Experts of a small language model.
Size: 12 layers, width 320, 95.2M parameters.
Below are experts of layer 5 (counted from 0) of a mixture-of-experts language model. Rows are named router (the router's row for the expert), down (a neuron's output weights, with its number) and show model dimensions 0-79. Each number is 128 + 32 x the weight over its row's rms, rounded and kept within 0 to 255. Numbers have three digits each.
After each expert's rows: "comes before" lists some tokens at least twice as common just after its tokens as in all text. This comes from a sample of Wikipedia text that the model never trained on. Tokens count by the router's weight.

# expert 29
router:140093143149202133147113104104137139142103090165156105085135187119111125114108123104169176144124117165117121145121106174119122151144185155123114221105102172086185225145103084161111152077098115133025147089112169139080218104155085135150181116
down0:163111120110191114203151187136171110061068172117125094092112159108159118141140134134065092113095153096164164181130127142140086101101085132137053146146120158146175149149052114116154136155114152148111086172111168092142188091129180098195133155
down1:141089097098096086134124129152138068191097173134074119156107101129104115105182154106158122090112155116135168112090127082098127173112120073126117108158170111114111138108103151131205162179138117091107112098127159171195123120113117155128134086
down2:157130101085099092151163124131115150112169107113176180060138152149103144144125103134085083121107137149128168150145063128160090108137086083125131119165115082072112116145118150130138112128121109131174078089146092131114176141131172095100106134
down3:080135154183105104149136146128126137144146071073111197122139089181138156053173120140164148169107085109168134124120133080163112131093140165181052100100119114178056134113150112136208044071133164075141129153162044173147173121103167119093111121
down4:157122118117094079140133169154169123113093095151114134122170125088119195048132148133115100141112124096173145178152096168160162198145157083103120099163114103136132099131135168098101088147144148133146149155137066153099142086102134110143051110
comes before: " of", ",", ".", " and", " in", "\""

# expert 4
router:169111140175095101037150115091135074172197105078097113191073099111148120159173113132163138130097168124089132119183147141131128144092096116171079059121132172122135157128143133116123163127141123123140144091135135110130124131173159049131105171
down0:149097139142164129071118105147127152117132135155134100126101179105109160131067141156147032146129153106104111105154104152135176138143106152135146068160102093119165134147089120125172154169142100121123122134103111082121124147163170147107099135
down1:136192160074140135130155106167140142110115126167156038176099148122133181107134088092140126102101148097139104197153163089110119160164168103144141175121118119101154093148136118165074121159112105071124152109207124081156113126102091116064161098
down2:118161208094151060162171090088176116138149103128098093074095167166166104116109076155139100125070095124097159118115100142134107130093168071156092169131091132169108076091114125103092139077068110124113171122182103115176120132131114201142104114
down3:157109078124088126152170129125132137079088079114082120106135108120140157124163181159102139113098154140070165166123125093124148083122136155164204141117153113105167155135106172101148102123109115079086169107209072161047113131141128113147159130
down4:110183226132155166099155098111074114122123088194176137143133094090137154144095105150128140187157112168108144086157113094123141085126118131137107159149124122167121152111097069089186144160102111122079158168189095147142185175119103070121130181
comes before: " the", " a", " |", " an", " well", " he"

# expert 20
router:093156116124125090132135178135109115107130144165144170164118043130094161125105134156108132112179153119135151105162151133076112071152122125097106183156160178161034094151186158162124102120158167052160076091080154128123129187142173079128147106
down0:116159234134170099114111072118141111133110128192112192100157134061138142142103103134161132128124138148107139104136102125146178131096104151148158087106125131161089121183149163143111171131081108117117085147110176141046156142164098134144095156
down1:164113186156147114152094126143047157056166158102117176193180118137184175130162075072112086139140139113109139113122187146138138091148141158193126145132141049109182122122114107138113110116174114109130115139162099073164103107165170159111090163
down2:187106181134144080120109172115114119074128141096080117151114126112132171178149123174129129136148120107155129111137192102164130113123180085122053067108146166137183114139114104119133085124130136119117107168136123124169212122111184115114085117
down3:087098125124133168177121136134115160097115089047082097095112110170075118177134166092087161098137096106113128144139140116072111169103146158111155149057091134108080152086135095121141127123105120139109195096128139131151047128099074093113130054
down4:078142088165125162134056116131120148157056137147115125109163133147081070109143141123098106083173170122143112148157168100087121150157123125105164164111116091090090155137131097107141059166113140081142175075153175151137046091178113041128166049
comes before: "-", "|", "\n", " ", " -", " 3:"

# expert 0
router:111181131119131133133125052084115132125133113144146125140108152124139107102129130116122098193099157143148115113078120138125165109106097075120147125157110093131193171120108136124138107192152107096054117123109156144116114111075092146108182181
down0:104201145093167100154077121181107104098126105112123079072069122170094130074163150092155204138177166137110153159103109180121165115136114197157123107153132167105142058139172130143147136133095141084080152134160181165133100120038130100087148142
down1:047095088162146089094173174090105146155188157184158193178146111130165100159150139109177146115152067129152103145116120089103135145104160118123125074176117067116077147103109115104126131118122147139086162111182173148139126113144100125053169167
down2:148161106131140227159100187112091146152105172167086116130119064168122090091118118168119155158134144126158112173089146108115141206104123171096177085094166088131092095132142098133124125106135102131147215109088166144118126178135155101120086131
down3:150110130111088134161124132135160126142107166133112067135128115124134130161089024136057087074149142120159204141103166086111117149142110109156139116052084123113162091101097085119165134151128090127138152138156124131171175111096119157145115152
down4:152104182127118109174134142135129156119136116122105142064103058116176147045109133114197127088185086095075146096174080099145119103141165151112133160169169139147143112119113146129128150169120104132118088120148144113142125097109076176141123122
comes before: " of", " that", " to", " and", " in", " for"

# expert 12
router:165102095118156113077109106157114128077097127120184140149130208091141136189105138153117117124114131095142133131116151131153157124142181093118158014172120134137232177143094143076110109081119150127081107108137138088083107141150132142135167097
down0:155070087200055157205168059091073104084146108104134095157173175103183076119080148113208190092144111049100124108065108148087130143145056163113130218095142074172115128127124078154123117137162166131114139091113108117132128115139140127141177101
down1:187079138089118110177161134087101135125103107118107152122101154155090084134152118118069123094158135169054154165136121122127187122124176068124154172145098163176172060170133099142074074091157076167190081119115069151125125071109070136095134156
down2:110100092154139165130129157116143123168167128204095121081114106155120143137138116148157153142096074141132075088149134143109134090071114102172172166144149088119156183115071130119105225092191090118147100090126116100082057122172081127109088153
down3:116171164090134135179110132141134136156085101111164075147171154142122115114115141095092168090109086115143059115161065121101096122097138108128180148130116128119093101105092147167124083099098085222056181080097141115169134133179143161207118123
down4:167181116110070145154114158136156120106153172092132093105151083115141126094080130102149103115089128149065149115127061159113137135089116077122115116105092109150104129167131126124129122112149102100118098111142052136151162151220166165126168119
comes before: " in", " to", " by", " as", " on", " with"

# expert 23
router:070101118114140084164164088092093158146142132089170141163135022074127150160131122097150108168119089107134085172153113160139133085121159148122105141140117137111059170124133167162128151146060113129202130134143120163109142095133127174082100164
down0:119137146128084137103128078152104122085174183208099137155132084138154133099180137096118146100169151121102151101112124130114110151145153114105085136093095107104124118107076124069102128035107077170194067131159122093118139113143210094109086100
down1:136119094129130094084076069176103090115134191100110133084107169072112142159043112151187138138116170079186162124144200125111140153124089133125086058144129161116156112108115178133165145105123137158131151214115142147167161117128104103156115052
down2:086078096081162165129102094143065182159059114106120089155149074157122092170141122095165152157146090171149122109133124150049184127174109131142110141108156144132122156116112109135155189122074089089191125143178127095127164112120203150125147165
down3:091083087085132116127124173127181132142170194114112161087119129124164054146133053166092113103133148143129150109141106162141116107093142124097120135091098168131118125110133132089080095114121134136114155148157104100105169097107089147113177126
down4:130183139143117107128146137132127157120211139155055156116177149182100134139069106140092176117138158126082113101113146061134139116173109096144142040064145097089195163061160120129128152107193160136176170118133147081189052149121151056124103130
comes before: "\n", " The", " He", " In", " It", " This"

# expert 28
router:169115171100124159134152143109156138089137174119072112177066164133133131099144105150131108109117104154092109127118091108082124169129190154105099192159098186116058145071150114189099078159113151132097170139096143150139052125089144090119166184
down0:099142088158198105095082174147148112113176161106150131090112111113161138155157106087140100133124145114135165092121130138125144149182112112134093095160116124125141156124098078160097146104130101093131106083154148177187104157180148116112110125
down1:173126097130205122158117148143066155130098128097139141085193141146082126057129143161164118133194151144148096159160150099128097127142087129178177170138144143100160144068178136157094043131141134106156168198150162138130106140156131118140120141
down2:131091146163117136093061151100203082166084124112159144158118110095123145123130119124153187140167131112195087116180135133121109130130116096152148171150131135039167109105124177100096124173140125132137137097191132084098118154163110129155131137
down3:112076129150111100182210122115076149121126113075061145117126130107148133136211121145101155111182114104143110089165176126076141137124088166131112135114103097125072125127079150136142086133194150147166147104117133074122151171192124109168114110
down4:105155170090084123155133124109146104129119146142149130129109120130105104109160125133113098106110114230167089089135124120171135097120080105122055147140071134133124125139128163151137104127136111128174120063129113196170172082088114139145117165
comes before: "\n", " a", "The", " not", " also", " located"

# expert 10
router:111111168131143137180170127114148187151145037133150152046103179096153122146114125183133199228125124126178132109150163114160105126101172070079172129173098175142127165116092184160147117136160089164055093152154098093108100111144087117100177143
down0:095101095193138146165104153109129083175154185135137132101142174155047100063110116085139134137159150087141186123106122095168129147158070152092089155093143061091168136163091127101166085153135102142162157104137120077137113119133170170149104121
down1:116110079146139112119154094123162090153109222161108172138083133141189148085104098097145061100171145137117130144096123132154132100149091158080123155097144102164136130087172067163125071062111160153190125134137181141098123129127139066188157106
down2:139162176140159149141095096098111067192148147118109132183121112168114152123100147110173133077133182110061089197068132150098148149148135093093152148114133112122104129171146136126088125115153178052137128163202185130147065135104112052132104156
down3:113116125122146177161101157138103112116170117110162097127075100100130091184112154102077176122087087186096100075141057089117139131117144135139103141142108140152167157151140146107122115072155097164149095151132129145150093141091106128091161148
down4:134115097130141094107137164121205131153080110163157171075154099131102139050089088171126090218128158090133199128159095160125153119157165124110123194121155124116105119088165101144162148155105100129111116127111097174154112114087192204104091091
comes before: " |", " and", "),", " –", " he", "–19"

# expert 5
router:197090110109084143103151118108169131133120096093128140252153127123116128171131127125129096097170110136109138150110105145109170143130013074111117076159157150088131147106158161114118138135186102106101130128140122118106193125158131123138115169
down0:080110132102156146120148164184100115128138179118104149113127131132119113125155153173073126156167102114163065121189063107144128138152126070143098164102122114131079130134154086167101093153145141100132123112155137067123073160104147152124156130
down1:119156177103089136177127142157116144100123154094161067124120077145085070074135109139089128200145123102195123152076110135192122096138155110135152165093172155128086128127130120092079131146109150087065079164138135173082126184106172175162104154
down2:109140128097124093148139189143196135149119132072144112144131089095131195129129083178148140140121091074102110164137177103088083158168187130091160155141053122118147088103104192118163096171112112174085124165127094108105185063147152135177077097
down3:097123109141122122071095131048112103139120130112135129126114144154119152131152142138104095087101106165112134147080102140129147101157098057173163135174119112162108158137116135049099148190171146156142102135152168178144124101124109122144100158
down4:143109172045125139123075162104137128066117136107060142116106121163092110148161151174138128121125144136140091132143149080209170125099148079127152195094102117112134116113149106168146152132097104124116081083076123125142147144182163127173096192
comes before: " the", " a", " his", " an", " their", " its"

# expert 17
router:062123083170162145095100141145104162135180162170180155098102194111170106083122117116133174092124138182192131108068163157088091110156102158117118124145096119125171116156113148113139133136132129144093123144131138119078165165097093147111118036
down0:143132037146082063120136144143145139176132124097163175143112115134136172166098122219108098223128161137131127119156196139188206205143168102137101104106118108144129137093086140093117102119125150120163105064156079109115100160085166166145147133
down1:092161157150179123134123177167141166105128107125093171140174083094114173129108068101112080139189139136159094175155117150118134127122180100075205111117156142078101119176127151146150107138119086105129176167147116111098137093135095128134128090
down2:129148087117150127075157127167095148096071066188136176095186108125074138201142080116139195183122068120133110122175142103083134079147200168113133135121121132097126137165097092132181127112136155106105121141213132152080127077164134126157108113
down3:137132152170141060133130123123166158083139168241120134095130139129109126144155097032078097137169095129091083072154111119133124107060074135160129094100107108153228166091073129111180092092166151113141086132113087134194126125123123140122138104
down4:095163204099158109174157172094142123001115105155102051121075111152080137177121099058069075093135119141172102119169168102129100156107175078119128176081155153140112123138128077142145132115127151126152101099124166104151113139097178139101106089
comes before: " |", ":", ";", ")", " ", " for"

# expert 22
router:164108137176128132156086124142140086218126156130152099101112167133135086159150092177129172123095094113091110127117115151046157156155157085110165198153149158112122149152146079115112127115109136097065115143166092102039120092128140162126146105
down0:099158097138109130098167121118118120123111162096153130155118124092127117142194099160084125200116126121134121092087177156107141134096087098113124122156162167081191093103128130131059108148115192057099139146146128083150104156060116142101126211
down1:136120179145130170164156138148159142204102130126118106115137132092135096177060139158150124152083135166128102099109150126082084154096151122091081187127118176179117126134127134165164181102099142052077106128152086128095122170139129143143138147
down2:113127169166143107119140179093125098161113149158151108192120041105139148101135134129092152137105160117133137117088147151133152120131148135086181119146039170116160170152082104137114141124147174132151151088133068128087122154119045106119133150
down3:124062108085151108160154171144151078110138167176114131078132125053182083112150159158090107112125139104060153130141177167199159108139158164062145142096126138096102104092119119130110142196174160143107044076092123125141180142120083126111157144
down4:126111099131135146165147122144155124137088146102132118094162111194084134128132149101086073142150076165135166124151140076097126140090087093107108130095137126127113157105091112122103140222146109117147132127114127139125080149012121160141174146
comes before: "\n", " |", ":", " and", " of", " in"

# expert 31
router:124103105145135103131159138121110147119149133074130118021112166151137180093125132144136115127135111107128149188127167129067144124143164071087132134166168126162114114117132147180150113173111092193112186181160079206117121193166115207158189112
down0:086127101109108158154134196145101122240090092163134105060149108157224136130108186125092112114162154110119171096103134129148128125121159113144114093161108165086173152130125152073128110103122078106133155150179178170178150123129153202103154139
down1:157121093176173175157138063117124101179194105153120110105089141116132115111028067166089101095105097113122112112130132153173098080187153120069114149137112168131091161064087118092147089139139122124134104072125120144102081146132141096104118150
down2:109122102132151132099145130150101112111116126133136079186164166061117124139207165124110094157138126107101044141131174152060139130171162130123157116129176118140105082128119104132167125136097156149107126150169062160066124138169067077139077195
down3:175161137146148114113146090104118170110118101113149124176157172069237136164097145074159088155161103155136088112115085187125103146079167044122145033091149099135156123126146093126130129136092126165098148156089132153101103135161168080142124117
down4:169072121175134196193127151097137127134149126120154138172149071157143110081146161129104105116121114111152106118108144158090138167157169116141129114142164094115168100150099137125130104181140106144198099104134171154159105105157088105051133131
comes before: " |", "′", "°", ".5", ".0", "%"